Experts of a small language model: width 256, 4536 steps.
Below are experts of layer 9 (counted from 0) of a mixture-of-experts language model. Rows are named down (a neuron's output weights, with its number) and show model dimensions 0-255. Each number is 128 + 24 x the weight over its row's rms, rounded and kept within 0 to 255.
Before each expert's rows: a language model's description of what the expert responds to. This comes from a sample of Wikipedia text that the model never trained on.

# expert 48
It responds to: Chemistry and biology terms
down0 [125 133 125 104 147 148 103 115 101  91 133 117  50 132 113 111 125 101  88 114 111 129 102 153 154 140 147 135  80 131 125 113  92 118 136 136 151  92 123 141 115 111 171 120  95 114 125  99 107 156 143 136 152 112 105 139  93 113 146 145 128 160 181 159 140 122 113 166 137  99  94 112 101 103 114 115 118 113 111 100 167 153 107 133 139 151 154 130 137 166 132 140 120 151 136 116 148 160 120 121 143  92 113 149 109 105 168 115 144 164 142  91 114 158 131 123 113 134 101 115  95 113 100 132 152  82 120 102 141 127 120 186 158 158 116 107 166 139 134 170 147 121 124 128 157  95  83 108 120 119  89  98 101 120 182 126 108  99 126 102 118 106 135 127 129 185 112 136 126  89 136  95 118 142 143 101 161 144 102 113 130 120 163 150 145 127 156 106 127 148 153 140 182  99 112 122 153 164 169 161 156 148  93 110 142 153 118 163 137 131 152 164  90 125 113 144 141 118 133 103 118 111  91 124 109 123 151 119  99 108 130 141 105 156  91  76 151 176 123 202 114 106 120 160 125  96 112  90 143 152 137 121 117 125 119 144]

# expert 46
It responds to: Sentence ends and LaTeX
down1 [163 123 115 142 142 141 168 109 112 156  86 123 140 131 113 144  81 129 109 110 125 135 145 160  77  78  79 128 122 133 105 136 110 125 109 100 112 149 151 117 154 123 119 137 107 182 130 149 110 144 118 146 140 124 119  85 102 112 124 109 130 143 119 134 163 126 131 127 106 138  95 128 119 138 139 147 128 118 134 177 119 132 100 114 134 141 117 127 120  87  82 129  93 117  85  87  75 141 179 108 103 126 198 180 118 175 118 127 143 161 160 113 122 125 132 124 117  86 135  97 136 172 168 122 133 124 126 116  92 131 110 120  88  86  89 117 100 104 136 129 168 134 124 118 132 157 108 137 119 111  72 139 140 122 136 162 124 154  80 140 168 158 141 152 110 151 124 119 122 140  94 119 102 132 122 205 111 102 106 111 111 133  89 133 142 166 160 110  98 125 122 127 140 140 107 128 135 106 110 143 124  92 134 122 162 114 121 119 165 106 164 141 113 114 157 117 113 126 136 164 132 120 145 133 121 141 117 144 143 104 128  44 159 121 109  66 110 118 110 105 145 113 112 103 126 127  89 123 131 124 159 143 121  83 106 104]

# expert 26
It responds to: Section and sentence ends
down0 [100 127 120 131 109 150 112 157 163 123 141 101 100  92 150 108 119 143 111 118 106 150  89 137 125 126 160 113  99 125  78 142  81  99 125 154 168  92 142 141 121 129 148 128 131 156 179 133 129 128 156 145 107 106 131 124  95  88 142 117 138 115 161  69 128 148 164 158  92 125 109 128  97 126 115  98 111 144 117 143 112 150 100 138  82 126  78 105 156 126 136 116 129  92 136 115 126 106 126 147 103 147  91 133  93 154 140 165 141 138  97 100 106 179 140 142 113 123 172 150  96 105 119 135  83 138 131  94 134  88 118  97 157 106 117 139  85 157 132  91 141  98 118 114 163 131  97 140 141 151 142 118 135  90  92 127 118 176 134 116  95 165 108 112 128 170 139 125 120 149 123 142 107 120  69 168 103 127 122  88 123 113 143 158 113 110 119 146 143  98  92 111 114 119 135 172 102 109 110 127 127 166 113 129 136 150  95 119 148 113  80 150 136 167 110 143 112 128 122 152 141  76  90 128 138 113 101 147 143 126 140 134 162 110 120 108 158 138  86 114 106 151 162 147 122 166  86 166 102 125 131 130  95  75 167 115]

# expert 18
It responds to: L/N-initial word pieces
down0 [124 110 136 151 142 105 104 146  93 143 169 127 109 176 135 122 147  96 101 176 157 119 120 152 107 153  99 134  92  87 150 104 107 155 107 139  96 154 122 109 124 137 136 171 151 137 132  98 153  81 125 164 146 142 129 144 137 160 126 169 109 107 141 129 102 116  96 151  96 129 106 104 141 136 126 144 116 144  95  94 156 140 142 158 114 151 113  98  79 146 130 107 167 167 104 122 167 140 140 144 103 124 139 143  82 174 137 126 141 153 134 162 126 141 146 116 118 154 129 127 137 134 164 117 114 124  84  99 102 152 181 145  96 101  95 146 149  89 142 142 174 118 105 135 154 117 173 192 129 136 138 123  66 110 171  98 118 113 121 131 113 110 137 145 152 134 164 154 130 114 144 127 126  93 162 113 118 114 123 141 130 158 121 124 148 149 142 148  99 106  84 165 146 153  77 105 132  97 152 185  75 127 111 128 127 100 152  96 128 154 135 145 154 115 126  99 100 128 128 131 107 129 119  90 129 127 139 110 134 108 145 122 137 101 108  90 106 109 129 150 101 159 141 126  96 182  81 142 134 100 127 113 113 125 165 113]

# expert 16
It responds to: Personal surnames
down5 [ 98 154 131 114 136 151 133 151 116 153 147 101 105 100 160 160 105 122  96 142 119 103 118  90 140 141 100 160  91 134 174 126 111 121 146 113 140 118 157 138 114 145 156 107 107 132 151 145  94 100  73 124 123 162 112 153 117 132 165 116  66 133 149 107  96  64 109 139 134 140  99 114 164 147 168 140 132 177 156 145 145 114 146 116 124 130 150 127 122 106 113 127 119 135 100 172  99 143 161 162 153 139 148 153 133 149 152 135 148 128 183 120 106 133 141 123 127 126 142 134  96 175 150 124 115 110 179 114 160 188 108 165 133 171 116 131 117 149 119  87 140 139 139 112 139 113  99 141 140 179 158 131 181 145 165 116 179 138 148 138  82 145 141  80 165 166 124 134 163 158 134 116 139 144 144  72 167 121 150 160 130  96 140 124 129 164 136 119 132 154 136 167 148 137 112 135 126 126 134 111 130 108  98 114 105 106 125 140 130 118 118 144 117 147 152 155 112 143 137 107 116 138 160 156 123 122 131 158  80 130 118 142 144 158 143 166 169 129 124 152 123 111 177  92 114 137  92 155 170 142 143  93 140 131 107 103]

# expert 37
It responds to: K, W, H pieces
down0 [147 134 143 159 125 126 177 138 118  72 109 140 110  83 127 152 130  79 132 136 145  78 139  99 108 119 170 137 150 133 156 136 115 110 145 155 114  70 130 155 147 154 151 149 125 100 108 137 133 106 135 163 116 131 133 167 163 125 136 120 132 104 119 108 131 117 114 114 108 158 111 115 156 141 142  91 102 137 156  89 161 130 112 105 135 130 133 114 124 140 139 116 154 133 110  78  86  99  88 114 113 148 103 155 108 157 131  86 136 100 125 109  92 121 154 136 145  96 141 118 167 131  79 120  81 115 136 119 159 152 127 154 155 146 136  75 188 128 163 145 136 173 128 157 166 149 121 105 135 133 113 177 111 128 108 103 104  87 154 128 133 121 175 143 174 126 142 123 131 141 136 118 133 112 153 108 113 134 153 136 169 161 133 150 105 141 137  90 143 138 137 115  96 122 114 185  96 161 151 120 134 111 110 149 129 108 141 131 114 143 125 124 118 156 115 114 134 129 105 152 118 167 146 152 123 112 125 143 169 144 147 137 139 145 159 168 140 105 146 122 151  85 175 142 125 142 112 101  95 215 138 153 165 155 163 151]

# expert 45
It responds to: Paragraph breaks and M/G starts
down0 [132  95 155 156 112 143 183 121 143 134 118 129 110 166 134 140  88 103 132 109 159 136 121 109 142 124 136 145 106 106 123 102 134 130 124 159 145 111 141 122 153 130 105 113 136 128 103 103 152 152 128 110 120 125 172 115 132 136 137  93 110 193 154 179 141  78 137  81 134 176 124 109 134 112  95  98 137 150  98 136 112 144 139 104 133 133 127  86 123 133 115 109 141  93 130 153 125 128 127 124 127 122  93 104 114 132 165 123  96 145 116 168 142 147 121 119 129 169 159 143 148 158 143 124 174 135 175 109  97  99 104 153 150 106 146  97 140 154 102 110 159 160 121 116 132 189 160 124 102 165 145 151 127  77  94 117 116  80 133 112 137 148 123 137  96 116 128 120 164 158 110 117 191 142 147  92 128 201 173 119 132  95 106 114 155  94 112  96 139 142 124 142 133 109  98 103 168 130 176  97  97  85 151  83 134 112 124 114 119 147 127 159  95 169 123 150 117 136 104  92 131 150 153 155 126 130 133 146 134 109 147 117 149 127 116 132 128 126  76 175 114 138 128 163 131 114 117 139 100 118 110 159 105 111 150 172]

# expert 4
It responds to: Slavic/Germanic name fragments
down3 [120 186 144 129 149 138 136 130  88 118 164 172 156 148 114 162 125 116 155 100  96  83 119 113 134  79 160 119 100 120 109 131 138 112 138 132 123 111 122 116  94 108 115 124 110 121 128  95 151 166 192 155 114 149 104 115 164  99 124 124 141 123 121 163 147 116 144 110 135 108 134  97 111 112  98 154 109 127 140 100 108 136 135  99 116 144 122  91 104 110 110 166 141 143 106  57 121 128 103 178 104 152 130 137 106 136 164 125 147 149 143 131 120 175 126 140 117 174 106 126 158 141 117 123 118 114 141 150 133 129 143 131 108 131 113 118 181 170 103 129 109 166 164 145 122 156  89 182 115 145 127  86 170 132 139  94 110 136 116 129 135 139 147  81 140 168 116 140 135  98 124 138 122 100 104 175 133 135  98 184  95 147 134 116 163  96 119 135 135 145 109 124 118 163 113 169 104 141 102 165 146 124 109 139 128 101 109 170 107 154 123 108 132 130 183 173 165 146 140 123 141 153 141 137 149 111 120 128 160  75 114 107  96 119 142 113 149 162 107 131 105 129 114 145  94 101 109 120 126 183 122 130 142  80 122 165]

# expert 12
It responds to: Newlines and headings
down1 [ 86 111 140 164 118 152  90 133 137  95  88 131 146 120 124 130 115 139 142 123 142 108 125 143 127 141 151 140 157  61  97 161 139 115 168 125 112 102 151 126 136 128 132 120 110  99 144 144 113 140  92 160 123 124 108 131 125 143 122 142 118 159 145 132 110 118 129 124 130  93  90 130 108 135 144 120 127 150 126  86  87 168 143 148  91 142 151 114 111 136 156 109 125 144 132 125 175  91 151 124 124 114 148 136 129 146 141 124 132 143 105  94 101 156 124 162 139 116  86 124 115 119 120 112 133 122 128 115 120  72  90 126 183 128 153 116 154 136 118 137 100  99 116 117 119 173 152  98 107 109 128 130 126 106 137 109 167 134 146 139 135 177  99 164 128 160 142 156 157 107  88 150 146 149 196 134 122 144  99 143 101 138 161 119 121 154 146 126 136 156 114 170 127  85 137 145 148 101 125 110 142 113 113 141 115  86 112 128 142 112 111 109  76 129 160 162 110 103 143 171 162  83 135 156 117 171 114 150 138  86  82 135 113 104 107 113 110  73 155  56 115 105 185 125 130  91 185 107 134 138  92  97 169 108 107 134]

# expert 51
It responds to: Ch-type consonant onsets
down5 [147 165 100 178 142 118 139 138 106  90 114 106 105 106 137 142 126 133 143 138 103 130 141 156 106 125 134 122 165 124 133 107  95 124 123 172 134 120 106 149 114  78 102  94 121 150 154 103 128 123 123 135 141 122  78 112 112 162 132 124  89 156  64 123 126 154 119  92 143 138 137 134 110 142 116 110 114 104 124 148 113 130 106 124 156 124 162 120 122 126 146 144 131  94 132 150 101 142 132  90 142 158 103 145 111 144 128 111 138 124  94 153 131 128 141 101  90  71  99 100 103 128 137 112 114 162 119 133 128 121  97 115  68  95 111 128 138 114 113 135 118 145  84 108 140 107 129 110 119 114  79 106 101 162  79 115 160 147 107 138 142  79 128 131 141 102 116 160 128 146 116  88 165 113 137 106 127 110 147 128 110 104 117 160 144 177 138 146 138 100 159 102 128 175  78 102  84 106  97 148 139 116 129  83 153 159  45 115  96 166 162  84  78 141 103 144  94 139 136  94 147 136 147 142 154 152 161 101 125 162 122 133 105 105 117 144 102 116 100 107 135 133  82 115 142 100 124 108  69 135 145 140 141 129 140 124]

# expert 43
It responds to: S and B pieces
down0 [116 152 128 130  99 106 131 131 142 116  93 113 140 138 120 149 113 118 147 122  86 115 112 112 148 171 123 137 122 171  91 118 147 148 160 158 119 136 149 150 141 140 132 144 152 151 134 117 165 109 120 154 119 154 174 127 133 143 138 147 137 117  90 130 135 144 131 108 148 155 137 118 109  93 119 131 150 132 121  79 151 126 137 109 109 137 144 156 118 152 134 158 174 139 158 137 181 116 142 102 101 104 137 126 125 130 109 163 164 104 138 142 193 119  60 128 119 178  93 134 112 111 145 139 116 148 135 109 132 140 138 120 128 155 162 124 163 109 159 160 113 125 116 188 144 135 142 149 113 103 162 160 155 157 136  94 120 127 164 162 124 107 142 117 112 138 129 119 138 143  77 163 180 139 137 125 140 144 152 118 120 129 185 139  92 161 107 141 168 160 153 118 120 108  96 142 173 112  99 122 136  72 154 137 122 142 126 135 144  92 124 185 106 103 115 117 161 127 169 116 125 110 118 101 122  86 137 140 148 106 153 122 112 149 124 158 153 186 113 161 119 124 142 158 146 103 127 109 114 141  33 163  93 104 144 121]

# expert 6
It responds to: Name-initial syllables
down0 [146 112  92 131 137 171  79 161 213 139 137 121 126 115 109 128  97 124 127 134 165 107  72 112 140 165 110 162 138  99 155 138 151 117 122 124 155  92 116 127 105 104 149  86 142 137 130 129 148 127 123 134 147 139 114 120 155 110  95 136 126 107 126 126 156 131 110  98 122 140  92 174 149 136 155 131 107 159 146 116 127  91 136 107 148 159 134 171 147 112  95 125  93 142 111 170  92  97 188 156  80 154 150 106 159 152 119 163 123 126 132 137 116 116 142 119 121 125 108 131 157 147 160 147 124 165 149  83 160 139 165 131 140 104 119 116 157 115 137 152 130 128 135 165 104 105 133 119 170 133 120 159 175 133 109 137 139 142 135 139 105 124 100 166 110 142 140  99 115 100 135 122 109 121 115 141 169 129  87 172 135 163 169 109 113  96 131 145 146 124 136 138 112 106 127 151  83  84  90 169 132 133 100 139 118  87 126 155 153 139 120 124 142 111 150 140 151 120 126 130 114 123 141 162 159 158 126 126 105 108 166 182 146 210 150  97 151 110 125 121 121 154 150 125 103 153 123 123 137 174 152 171 148 113 118 143]

# expert 59
It responds to: Latin taxonomic endings
down2 [141 137 106 143 132  88 133 121 124 142 136 160 118 149 114 164  90 105 145 105 135 134 100 126 115 130  78 141 145  95 119 108  84 128  90 126 118  97 123  90 114 112 152 133 171 170 116 136 144 141 148 130 131 156 135 143 155 120 125  94 142 134 172 130  96 135 154  90 161 132 112 106  95 152 105 125  94 120 159 124 159 134 117 203  40  88 150 163 157 166 143 129 104 146 111 155 137 119 125 126 132  83 151 158 126 118 167 115 118 139 115 119 184 133 108 132  94 137 126 126 119  99 101 157  79 139 131 113 132 144 117  99 140 114  83 158 147 133 128 150 126 140 152  93 146 129 118 137 104 135 152 106  98 145 150  96 165 122 125 157 125 130 130 158 112 111 112 159 144 177 167  80 128 146 142 138 131  83 160  97 172 113 170 106 127 131 120 138 152 102 122 131  90  99 140 109 132 132 137 125 138 147 106 119 135 151 113  81 116 120 176 125  83 177 142  99 159 118 136 110 144 140 146 128 107 130 106 117 143 146 111 136 102  68  96 126 142 106  95 107 100 131 145 157 115 110 113 128 170 118 142 151 141 123 170 149]